From a checkpoint of a small mixture-of-experts model trained on Wikipedia: 48.2M parameters.
Below are experts of layer 10 (counted from 0) of a mixture-of-experts language model. Rows are named up (a neuron's input weights, with its number), down (a neuron's output weights, with its number) and show model dimensions 0-63. Each number is 200 + 30 x the weight over its row's rms, rounded and kept within 0 to 999.
Before each expert's rows: a language model's description of what the expert responds to. This comes from a sample of Wikipedia text that the model never trained on.

# expert 41
It responds to: Office and role nouns. Nouns for positions, agents and institutions, often before of, such as president, Minister, District, member, writer, player.
up1,182,194,205,214,133,165,207,223,187,209,219,167,210,229,206,193,187,205,170,225,141,192,181,166,126,219,195,231,191,171,210,172,261,151,210,192,241,205,211,219,193,200,174,186,202,227,181,232,211,182,222,214,225,137,194,213,132,201,185,183,229,270,152,209
down1,169,245,214,177,253,173,247,174,195,203,210,209,174,229,223,113,255,204,178,227,256,135,167,224,177,178,169,255,184,251,218,204,233,213,175,228,170,225,173,137,224,212,219,193,234,210,160,172,194,193,208,200,182,175,169,217,242,135,210,224,157,173,193,222
up2,217,242,221,242,185,249,227,149,177,195,225,217,195,226,179,210,206,183,198,235,163,246,170,215,183,207,219,175,206,252,198,198,182,199,234,175,147,177,197,261,210,176,208,217,222,261,195,173,209,216,170,260,208,283,228,236,165,206,206,201,234,185,150,217
down2,235,198,192,181,153,218,152,159,199,247,221,202,207,155,217,201,178,229,201,187,220,216,213,165,244,253,223,224,207,198,262,238,126,199,210,199,210,271,213,204,173,217,220,213,189,197,196,255,223,230,166,188,159,167,214,192,182,199,179,238,247,180,235,193

# expert 18
It responds to: Abbreviation capitals and periods. Periods and capital letters inside initialisms, author abbreviations and country codes, e.g. R.E.M., S.S., N.P., ESP, USA, ZDF.
up0,166,178,154,232,227,172,248,199,162,176,268,207,204,189,191,219,185,199,202,149,237,212,153,213,234,172,262,244,226,224,212,250,176,217,204,210,205,190,161,207,229,222,167,178,283,132,215,222,177,218,204,226,228,201,212,202,167,174,227,173,216,178,132,187
down0,173,150,242,203,184,210,197,162,166,167,220,185,229,202,161,218,177,213,187,158,207,216,234,198,209,185,144,262,198,237,238,216,201,225,249,197,204,169,214,211,213,197,201,232,235,173,174,204,172,199,262,228,225,206,185,202,251,194,209,169,195,177,210,187
up1,209,186,172,206,235,186,190,171,190,153,218,205,187,202,181,142,227,230,201,204,205,241,203,157,168,202,251,198,197,186,56,217,194,192,207,195,229,197,170,228,202,209,218,202,176,207,121,206,212,177,159,164,219,231,193,226,232,156,163,204,182,216,234,170
down1,139,201,174,129,258,150,245,149,194,227,169,168,144,196,170,249,241,171,234,143,160,192,212,183,182,252,192,194,230,217,190,146,227,179,165,199,233,225,164,158,217,198,167,180,148,233,258,161,222,211,195,216,218,231,222,271,153,222,206,206,272,216,200,190

# expert 60
It responds to: Adjective and suffix pieces. Descriptive adjectives and adjective-forming suffixes in prose, e.g. n-ative to, able to, guar-ant-eed, in-dependent-ly, new, different, known.
up0,217,180,185,193,183,187,221,199,270,181,264,239,228,184,198,167,222,199,176,225,193,152,199,155,251,179,221,240,221,220,245,227,208,190,219,188,237,150,153,190,182,204,146,187,216,241,212,200,187,235,157,176,208,244,180,221,215,219,249,178,256,265,188,193
down0,206,170,190,216,202,192,245,185,198,246,175,176,224,190,127,251,249,209,219,247,201,198,225,219,228,179,230,214,196,198,177,232,116,134,204,202,188,142,126,159,199,185,182,249,212,206,230,165,211,240,235,197,221,211,164,185,217,178,223,227,238,263,194,193
up1,194,190,156,228,186,179,228,176,202,252,191,220,172,229,182,210,176,168,149,191,269,169,223,196,181,225,255,197,243,192,187,223,175,180,135,174,177,223,226,202,255,188,158,173,212,230,148,201,214,210,242,196,186,169,234,239,204,142,213,162,155,131,234,157
down1,184,203,186,206,214,203,203,205,196,178,211,219,186,207,175,164,224,155,172,247,282,254,178,192,203,215,149,185,195,155,184,134,273,201,220,162,180,213,192,179,244,242,216,180,195,246,251,198,158,249,218,180,249,183,195,208,206,215,249,122,257,174,158,207

# expert 44
It responds to: Table pipes, line breaks. Pipe separators between header cells in wiki tables, e.g. Month | Jan, Votes | %, and line breaks ending list entries.
up0,208,195,198,189,221,145,189,199,214,154,285,227,189,177,241,209,186,184,166,191,177,228,191,152,206,178,250,246,223,226,185,244,223,179,181,176,204,223,170,233,191,195,191,224,164,228,217,211,195,192,198,155,244,159,245,190,168,134,239,187,193,204,191,207
down0,177,165,225,231,190,270,209,204,213,208,162,158,186,203,177,222,189,181,208,254,194,233,244,218,219,197,217,177,201,152,220,154,273,227,223,201,214,212,226,165,235,212,197,193,244,135,186,186,263,196,212,206,178,218,139,202,185,223,181,219,164,195,189,159
up1,196,185,215,171,161,196,192,176,204,266,211,209,229,219,258,170,168,182,217,210,226,178,253,217,194,143,236,169,184,211,186,177,210,199,246,191,201,183,224,240,193,160,240,149,262,220,214,224,128,189,226,214,180,224,232,221,208,156,208,255,145,195,161,209
down1,203,245,140,167,200,220,206,211,187,192,248,158,274,151,157,211,248,164,200,170,210,177,200,229,207,228,148,159,261,206,185,237,228,226,230,237,180,213,192,253,199,185,198,200,245,231,213,211,150,198,150,218,201,157,221,173,139,250,178,153,281,197,223,208

# expert 57
It responds to: Determiners and such. Modifiers like its, their, new, original, same, other, various, and "such" in "such as" or "such that".
up0,246,183,189,213,179,181,243,219,219,203,248,245,195,224,186,203,211,171,174,218,204,157,158,246,207,225,197,197,212,126,186,178,180,188,173,205,155,263,184,193,182,91,189,173,212,184,182,152,228,267,246,192,234,159,184,199,199,260,184,151,234,244,258,134
down0,188,168,207,182,200,240,233,182,178,250,242,179,163,241,244,102,221,246,189,189,207,189,179,194,207,183,210,201,218,232,193,191,204,181,245,199,221,194,190,218,275,223,173,160,215,202,210,194,235,208,189,161,189,209,224,182,177,188,221,201,197,162,219,156
up1,178,228,223,194,188,182,165,191,226,195,223,209,209,191,163,206,241,184,228,256,186,238,170,190,186,215,248,188,240,176,171,173,182,178,233,168,172,180,180,240,220,99,172,164,178,222,214,212,168,239,174,204,250,176,165,214,237,285,240,220,197,221,204,186
down1,214,167,190,201,178,213,211,205,142,256,213,115,203,195,209,194,217,203,232,155,188,189,175,142,216,211,215,215,183,201,225,198,225,205,197,218,219,214,215,184,204,195,211,200,205,222,197,144,194,151,220,223,178,205,237,144,224,151,178,219,187,215,178,209

# expert 9
It responds to: Directions and size adjectives. Compass words and size or height adjectives, often inside compounds, such as north, southeast, high(est), large, small, great.
up0,175,201,184,217,184,230,164,141,216,158,218,155,195,228,199,195,159,235,215,147,237,211,228,217,224,198,220,210,216,236,168,167,190,187,205,261,171,216,194,167,201,212,220,160,199,197,149,220,217,199,188,191,177,247,194,207,208,245,150,211,186,189,253,169
down0,229,188,218,243,196,154,199,205,190,236,187,214,222,208,189,198,157,247,244,241,157,176,201,178,213,173,190,245,205,229,187,219,181,175,151,232,216,218,225,240,208,182,174,203,206,171,202,196,174,193,195,239,177,239,153,203,152,177,204,247,231,168,177,200
up1,191,246,169,164,237,181,258,223,133,170,170,217,187,198,168,150,196,225,233,167,207,163,209,189,214,219,153,245,207,209,191,219,209,200,164,182,205,211,172,177,230,158,241,197,253,225,212,151,238,185,260,203,174,203,198,218,239,213,171,141,138,153,194,182
down1,212,226,245,153,161,270,177,209,257,268,223,210,174,159,200,179,208,119,161,232,219,221,172,181,188,251,245,168,195,194,162,193,195,167,251,207,206,199,149,181,231,194,209,200,216,181,222,190,183,236,167,146,224,141,215,224,189,175,199,262,231,174,164,199

# expert 38
It responds to: Opening brackets. Opening parenthesis after a name or item in lists and biographies, e.g. (born, (on loan, (squad no., plus [, {, ^{ and quotes.
up0,260,199,176,162,200,153,196,178,242,264,214,204,188,228,194,201,205,220,189,198,181,258,192,215,153,233,229,142,225,186,220,178,206,147,165,173,135,207,155,200,246,225,210,187,206,225,216,229,206,172,209,184,243,262,162,186,211,195,186,249,219,172,213,192
down0,188,191,223,172,199,213,212,171,191,225,198,179,190,190,201,176,258,133,236,215,201,195,248,198,204,223,208,224,183,185,226,216,226,178,236,159,220,192,225,165,209,154,167,226,193,193,197,222,274,180,222,238,281,143,183,182,196,204,211,135,211,233,174,135
up1,241,144,237,185,198,197,189,145,163,205,157,156,167,218,222,189,161,182,207,249,136,207,163,203,195,206,247,186,217,236,222,216,212,244,135,194,278,161,203,209,212,193,200,225,198,172,231,200,148,199,190,226,157,182,183,182,196,181,225,158,152,148,230,172
down1,178,202,185,235,201,223,190,225,170,106,178,238,190,154,207,221,284,214,175,213,211,229,158,232,230,172,176,186,190,236,193,216,214,202,207,205,189,209,179,181,211,186,162,194,224,230,256,228,204,167,210,188,243,211,220,224,197,220,227,235,168,261,205,209

# expert 13
It responds to: Mid-word name syllables. Inner and final syllables of proper names and words such as Main-ten-ance, Nin-ten-do, Atlan-tic, Vervi-ers, plus common words like area, population, many.
up0,223,206,189,201,201,185,163,218,211,223,189,199,216,182,190,202,162,197,191,154,177,202,247,227,228,235,216,174,221,195,145,234,140,224,201,190,181,136,150,206,223,239,197,218,172,228,215,238,236,239,154,223,136,241,296,219,166,195,235,201,195,253,216,233
down0,213,219,228,203,228,187,174,184,220,180,206,239,202,262,231,174,171,208,178,191,236,217,180,225,200,142,235,230,177,160,184,220,227,210,193,247,212,215,157,175,199,244,260,223,165,225,163,183,243,176,234,195,156,226,161,200,176,116,236,226,125,180,222,210
up1,222,175,135,165,155,198,167,222,152,172,200,193,209,201,160,213,180,224,207,223,195,251,179,172,150,197,245,189,168,196,246,280,211,176,174,198,172,198,177,215,225,226,191,189,167,196,230,219,249,220,109,200,260,193,194,205,201,262,186,266,237,189,210,161
down1,240,180,161,198,228,252,223,218,201,187,200,233,178,165,235,218,199,137,188,209,201,188,189,189,172,178,165,195,196,151,160,203,185,180,254,218,194,173,176,203,258,207,262,186,157,177,187,209,180,195,192,217,205,199,232,265,188,210,222,201,200,235,237,192

# expert 17
It responds to: Capital O/E word starts. Word-initial capital O and E in tables, chart names and headings, such as Official, Over, Olga, Other, Episode.
up0,167,188,152,215,204,262,169,192,241,200,163,199,211,211,183,227,168,161,212,221,251,157,148,196,208,233,219,162,187,195,209,224,178,157,195,217,196,228,138,173,224,248,185,228,231,181,150,230,200,201,174,224,211,185,158,242,206,210,224,184,207,180,164,206
down0,219,245,213,217,178,273,168,184,170,176,176,216,212,182,172,201,205,218,209,216,219,166,216,210,208,219,178,180,205,205,259,225,232,164,174,165,199,238,220,210,170,208,198,200,209,183,220,182,196,196,253,194,194,199,259,203,167,157,173,92,121,199,224,245
up1,184,178,144,243,170,152,266,179,214,224,217,164,185,195,237,183,182,242,175,169,212,259,190,191,227,250,200,141,208,242,231,259,244,217,197,232,201,212,140,256,229,231,179,185,173,231,240,191,162,159,180,220,218,185,221,199,194,208,224,155,186,186,174,215
down1,179,212,188,162,180,220,158,279,168,217,174,170,212,217,165,203,166,180,199,220,226,202,234,211,222,186,202,226,199,189,232,180,206,166,204,157,264,191,265,210,168,183,207,233,202,188,133,205,245,236,199,192,244,185,153,197,240,186,172,203,218,232,203,171

# expert 27
It responds to: Mid-word fragments after S. Word-internal pieces after an initial letter, especially qua in squad and Square, y in Syria, plus number words like three.
up0,211,230,175,201,173,191,132,265,182,193,226,210,234,208,178,208,161,168,192,233,219,211,140,237,174,239,175,210,212,212,200,221,219,211,206,221,177,183,163,266,178,225,186,158,198,170,218,138,216,193,140,238,189,169,174,159,168,201,224,220,197,158,217,247
down0,227,199,228,211,220,182,205,154,183,199,220,191,167,195,190,228,157,193,166,226,179,153,175,249,217,183,218,185,138,223,217,253,258,175,158,159,142,170,225,177,240,230,188,231,180,216,190,181,226,210,208,220,136,196,248,211,111,162,211,185,198,217,198,232
up1,211,205,164,221,261,164,233,217,222,218,167,176,216,207,152,212,183,211,180,213,153,200,173,200,213,218,141,173,199,175,213,201,245,187,191,206,113,202,178,253,209,217,219,185,190,178,201,217,154,204,272,197,184,215,249,138,243,186,219,175,209,167,223,188
down1,208,191,197,198,201,202,204,229,312,177,254,222,208,197,194,191,215,188,257,254,172,186,160,205,160,170,174,199,195,234,227,250,190,190,123,176,208,207,193,178,209,173,203,166,168,159,181,204,198,190,272,178,131,212,249,174,203,197,189,201,203,177,177,285

# expert 40
It responds to: Table newlines and hyphens. Line breaks ending wiki table rows and hyphens between numbers in scores or compounds, like 4-year, 1-2, 22-game.
up0,212,143,210,188,230,182,180,216,191,201,186,227,228,137,249,200,208,205,212,214,166,233,182,216,220,184,257,270,248,200,219,192,203,222,221,168,197,175,157,204,168,167,211,218,238,177,183,213,157,240,199,205,172,179,178,184,231,187,187,186,202,212,218,147
down0,244,227,196,244,183,227,248,216,241,224,261,192,194,188,144,192,230,189,157,195,175,184,207,197,159,217,199,181,191,160,194,165,184,208,228,188,210,251,143,149,227,215,187,250,210,205,219,218,172,201,226,183,225,236,231,230,164,204,227,151,220,182,254,232
up1,224,196,240,213,198,155,249,248,241,234,222,177,201,232,176,221,181,196,161,225,193,212,141,219,230,226,188,169,272,217,159,204,200,215,248,188,194,189,236,192,193,210,211,184,164,216,215,205,212,220,212,219,192,252,123,212,201,201,208,224,189,187,134,179
down1,220,209,193,224,187,207,230,225,160,203,179,217,209,251,134,234,218,211,168,175,158,217,241,234,212,195,232,183,221,150,231,270,192,192,156,173,192,177,167,200,237,230,228,174,193,214,233,206,249,237,207,208,187,187,240,214,239,197,160,207,192,226,263,203

# expert 26
It responds to: Word endings, sports nouns. Word-final pieces completing a word, e.g. pri-son, Pala-ce, spons-or, plus sports words like champion, host, home, lead, two.
up0,207,181,252,192,163,190,162,143,245,205,173,168,244,209,194,269,217,226,215,186,177,186,200,188,190,170,222,236,224,218,207,233,171,225,238,183,188,176,180,205,197,213,183,201,145,169,178,197,168,199,152,187,173,198,242,192,235,182,227,189,253,160,222,225
down0,197,161,175,210,230,240,216,254,216,165,218,214,190,177,198,191,200,173,192,232,204,182,176,192,186,161,194,203,197,159,197,202,197,173,168,242,231,154,139,214,230,178,225,224,181,187,257,186,185,222,166,247,178,183,210,197,206,180,177,223,170,204,199,163
up1,175,199,195,154,175,256,178,175,219,166,202,143,210,245,181,182,193,246,209,186,219,173,258,213,227,213,206,220,195,236,166,238,145,271,264,196,190,159,178,216,188,201,171,169,228,198,192,225,187,194,191,181,188,162,190,217,237,180,227,203,218,209,205,186
down1,208,172,180,240,194,161,205,250,135,239,175,230,159,199,194,186,144,204,188,204,177,228,138,194,146,239,156,242,171,226,194,184,232,216,189,197,168,179,198,260,249,213,164,245,221,199,223,150,182,177,220,206,188,242,242,174,224,257,194,209,226,229,199,212

# expert 37
It responds to: Table and list separators. Pipe characters, dashes, bullets and line breaks that separate cells and items in tables and lists, such as Region | Certification.
up0,203,218,266,180,239,211,150,222,214,214,221,196,164,185,255,176,171,188,206,239,136,247,161,161,189,188,211,172,201,200,232,189,207,200,172,236,221,179,157,161,201,231,243,186,226,186,175,189,189,218,160,196,193,214,223,237,193,183,189,213,229,228,186,217
down0,188,241,186,193,215,185,193,228,187,215,160,199,220,183,171,235,192,224,225,233,188,184,162,170,208,206,184,188,189,169,242,175,241,193,166,175,149,210,216,223,211,199,195,156,203,245,169,177,159,221,159,211,237,173,220,120,171,174,209,170,232,206,215,178
up1,242,208,227,178,168,195,244,267,193,281,164,183,243,189,186,188,203,255,175,253,194,218,162,193,179,226,210,228,177,208,201,219,157,200,177,180,208,185,215,222,192,249,227,199,255,252,210,200,232,161,201,177,206,178,210,218,193,186,204,200,172,181,152,193
down1,200,206,187,165,146,159,219,212,221,214,176,228,192,206,180,196,193,230,235,193,188,201,228,220,165,194,230,212,202,176,173,166,201,233,236,157,179,198,177,176,270,211,229,201,182,226,240,226,121,228,180,195,224,217,184,258,222,192,167,163,204,209,246,191

# expert 29
It responds to: -il/-al/-ill pieces. Word-middle pieces il, al, ol, ill, often bill in billion, plus Al- and vol- starts, such as racial, Child, volcano.
up0,198,225,190,216,209,231,134,204,204,231,187,223,172,292,195,217,123,205,130,212,142,186,185,244,188,201,154,232,170,186,206,201,181,211,214,204,201,170,161,181,174,188,183,183,201,173,175,188,219,217,229,234,164,212,177,282,154,219,230,172,189,230,155,249
down0,237,172,217,212,184,172,182,209,195,142,259,164,171,187,232,221,232,208,223,192,180,236,219,198,234,225,215,201,173,251,206,237,204,197,241,201,218,207,264,234,161,171,196,174,193,163,225,176,210,209,157,229,157,183,250,175,245,177,184,201,143,161,246,254
up1,199,222,188,169,161,126,188,207,233,194,229,179,171,214,191,176,166,226,234,186,166,178,156,214,188,244,185,199,187,172,228,204,268,217,176,195,154,224,192,175,169,231,224,186,209,207,174,206,214,238,217,244,219,227,168,166,213,207,193,188,307,236,163,268
down1,200,226,175,212,213,183,230,148,221,157,206,139,177,191,223,215,197,207,169,214,160,219,210,189,243,142,246,180,162,187,208,176,172,224,192,147,221,190,213,197,252,240,234,162,176,224,205,185,230,213,175,221,185,231,165,173,227,228,206,177,204,172,259,202

# expert 61
It responds to: Formula and bracket symbols. Parentheses, brackets, backslashes, sub- and superscript markers and symbols inside chemical and math formulas, such as (CH_{3})_{3}Si] and \Delta.
up0,215,192,197,216,221,188,225,163,207,204,196,233,223,212,231,131,238,203,268,262,235,222,184,214,144,166,274,180,174,249,186,263,176,228,130,152,199,192,190,165,224,222,208,194,157,192,192,180,197,165,271,205,155,225,179,184,219,186,206,173,203,167,198,254
down0,144,233,239,176,253,222,227,208,214,173,175,192,254,201,204,167,196,134,197,160,206,247,265,235,211,162,175,231,256,253,199,156,164,158,226,211,184,226,173,168,155,224,180,176,202,191,236,177,163,206,177,272,192,215,150,220,200,163,234,185,216,179,205,190
up1,154,182,199,221,177,187,170,171,193,193,198,213,187,222,245,196,196,150,169,274,163,200,190,194,163,221,209,277,224,165,230,215,228,154,209,189,234,198,155,216,198,177,231,224,206,216,192,200,128,194,228,180,227,200,192,196,205,231,175,206,187,206,241,244
down1,166,172,229,190,206,232,179,205,190,228,181,182,149,198,235,184,219,245,182,138,239,225,184,197,212,181,171,205,155,197,202,217,205,215,193,241,178,212,169,204,266,178,204,185,181,197,212,239,234,179,234,249,195,227,245,213,248,226,216,177,153,174,197,232

# expert 10
It responds to: Win/run and -en pieces. Pieces like win, won, run, champion in sports results, plus -en/-ven pieces such as c|en|sus and ven|ue.
up0,193,178,192,239,209,213,200,162,175,171,192,224,213,183,249,171,257,194,173,187,202,191,177,206,222,194,208,243,239,199,216,199,194,201,171,234,176,167,190,247,218,158,156,202,265,179,223,156,198,209,139,216,108,211,200,197,183,181,224,208,172,158,176,211
down0,243,192,247,222,184,183,219,246,219,254,242,206,268,199,184,208,200,163,220,172,179,244,163,160,204,180,193,171,237,229,267,198,176,160,201,164,149,237,263,202,197,149,254,243,184,216,242,225,196,171,130,195,178,169,178,160,175,195,257,220,184,212,228,177
up1,205,244,192,190,183,201,225,200,170,202,196,214,228,197,225,250,170,188,168,156,176,207,209,178,205,209,174,210,254,223,198,250,204,160,141,193,166,178,196,190,238,201,206,197,235,160,192,158,186,242,211,170,199,92,199,184,221,247,199,191,220,225,163,249
down1,227,156,186,187,183,178,164,173,208,203,204,230,184,196,176,185,207,213,178,247,188,141,204,191,164,206,180,240,188,226,174,187,228,195,208,202,187,292,178,165,209,198,184,180,175,167,169,234,208,173,213,185,193,238,208,197,181,221,226,210,205,199,253,158

# expert 8
It responds to: Article a, initial s. The article a after is/as/was/in, plus word-initial s or a pieces starting a noun, e.g. similar, scoring, academics.
up0,163,206,213,172,216,152,225,229,185,164,242,213,155,191,242,183,162,199,210,149,209,265,170,308,219,173,223,189,215,186,178,191,223,183,171,193,213,188,215,191,223,268,205,166,193,204,163,181,196,187,259,171,177,210,181,187,185,227,165,228,152,207,153,149
down0,207,226,207,232,214,209,156,173,235,193,182,189,196,182,177,247,188,159,226,195,172,154,168,171,247,195,183,202,230,207,223,236,221,177,178,234,201,227,210,180,214,205,287,245,244,154,202,190,193,140,181,193,196,255,205,228,248,217,206,189,187,248,235,165
up1,238,203,209,147,262,230,179,195,194,209,221,138,195,178,219,192,265,189,193,188,222,212,213,185,180,256,232,232,243,219,226,216,235,243,167,183,193,221,205,233,174,170,174,181,171,193,250,150,161,204,202,172,166,241,175,268,140,197,207,134,201,174,199,182
down1,109,197,210,208,159,118,211,197,231,181,218,214,189,135,196,182,180,215,187,207,170,195,190,238,217,160,182,199,214,224,195,237,204,227,224,201,241,187,169,204,181,227,239,208,185,215,205,260,212,237,214,162,227,164,184,155,209,177,159,199,220,207,218,199

# expert 14
It responds to: Article a, initial g. The article a after is/with/of, plus a split-off initial g in nouns like gate, gun, gauge, and capital G.
up0,210,200,191,193,185,164,198,212,246,183,169,200,138,202,145,198,142,163,212,207,222,204,176,141,182,208,213,191,182,191,226,191,216,196,251,169,173,196,210,226,221,171,192,236,190,207,231,166,138,197,170,205,176,223,201,202,213,224,199,163,159,254,226,186
down0,214,157,210,234,228,274,226,194,187,99,183,159,206,207,223,221,210,205,173,217,200,247,197,233,196,181,206,217,203,151,182,212,217,179,176,168,218,261,147,135,205,228,165,202,232,208,220,231,188,206,217,220,247,149,230,147,160,143,236,175,228,210,200,159
up1,214,178,179,232,229,185,208,181,216,209,200,195,153,213,202,210,127,198,270,215,187,261,193,194,179,204,218,189,158,175,184,196,199,173,207,186,173,174,218,190,164,199,178,208,233,217,196,209,182,174,152,212,185,191,227,233,221,198,187,131,198,171,246,189
down1,156,198,199,166,167,228,210,221,232,193,254,184,178,141,210,206,127,229,183,258,205,135,245,171,220,235,172,196,225,199,245,241,176,208,221,177,192,240,187,169,236,203,208,174,201,201,216,199,175,224,223,227,221,224,198,221,214,159,209,182,201,229,215,234

# expert 30
It responds to: Word-initial syllables like gra. Early syllables of Latinate words: gra in biography, program, stratigraphy; capitalized starts O, Pro, Bu, Tra, Co, Gra.
up0,144,169,209,160,226,200,192,255,241,233,184,208,207,220,195,212,186,181,210,191,193,185,211,191,218,241,249,175,229,194,221,219,210,185,161,185,182,175,242,232,212,213,231,191,199,166,187,236,157,243,200,232,201,203,210,197,151,150,211,178,234,206,244,168
down0,198,168,196,290,188,204,219,159,220,276,166,201,192,169,205,174,178,201,231,169,222,186,189,221,247,211,203,259,265,181,224,204,152,205,226,215,166,244,134,234,130,204,144,184,144,255,188,168,242,194,187,180,244,161,220,246,196,214,183,207,216,219,169,190
up1,183,195,179,228,238,191,186,191,176,218,184,189,225,224,179,190,210,220,188,207,181,214,211,170,190,215,172,185,258,183,181,191,245,160,162,197,152,172,183,242,208,262,163,206,213,185,226,206,169,228,182,195,169,236,222,245,170,248,253,181,161,212,196,226
down1,214,225,239,196,207,206,160,193,208,187,245,184,153,225,249,168,217,186,231,229,215,149,219,208,189,174,120,198,190,226,224,192,220,188,216,242,180,239,154,182,226,219,170,207,215,221,187,208,259,228,104,203,235,167,208,179,146,238,149,207,215,215,226,228

# expert 62
It responds to: Syllable um and s. Inner syllables such as um, im, cu after a first syllable, e.g. Col-um-n, ill-um-inated, circ-um-stances, n-um-erically, de-s-pite.
up0,206,260,196,204,261,185,171,236,236,232,234,130,203,206,223,177,168,264,147,182,164,197,239,153,209,216,182,179,257,152,163,190,143,209,178,202,209,222,174,209,217,168,230,220,205,205,236,231,236,180,154,172,226,233,163,220,209,168,181,218,147,173,203,199
down0,194,225,213,208,208,228,206,227,202,220,187,275,197,196,169,183,220,242,195,208,191,244,159,185,153,211,173,226,236,219,234,165,235,195,186,190,231,230,209,200,178,144,185,175,232,237,167,189,209,236,156,222,219,182,167,197,189,156,181,176,222,224,175,223
up1,257,163,184,157,242,181,208,193,206,169,154,219,218,239,228,198,218,267,200,179,220,161,167,162,241,208,231,220,198,236,194,174,218,142,170,163,188,191,188,231,179,224,148,156,247,220,166,205,212,195,176,194,105,177,196,206,151,178,225,173,190,184,236,214
down1,212,215,203,233,201,184,243,223,253,167,214,155,178,205,216,206,177,267,226,226,279,238,193,216,183,236,226,201,211,189,188,205,155,208,94,219,232,242,230,221,206,211,180,247,175,229,227,217,217,175,143,168,169,134,153,198,263,171,196,236,143,224,206,205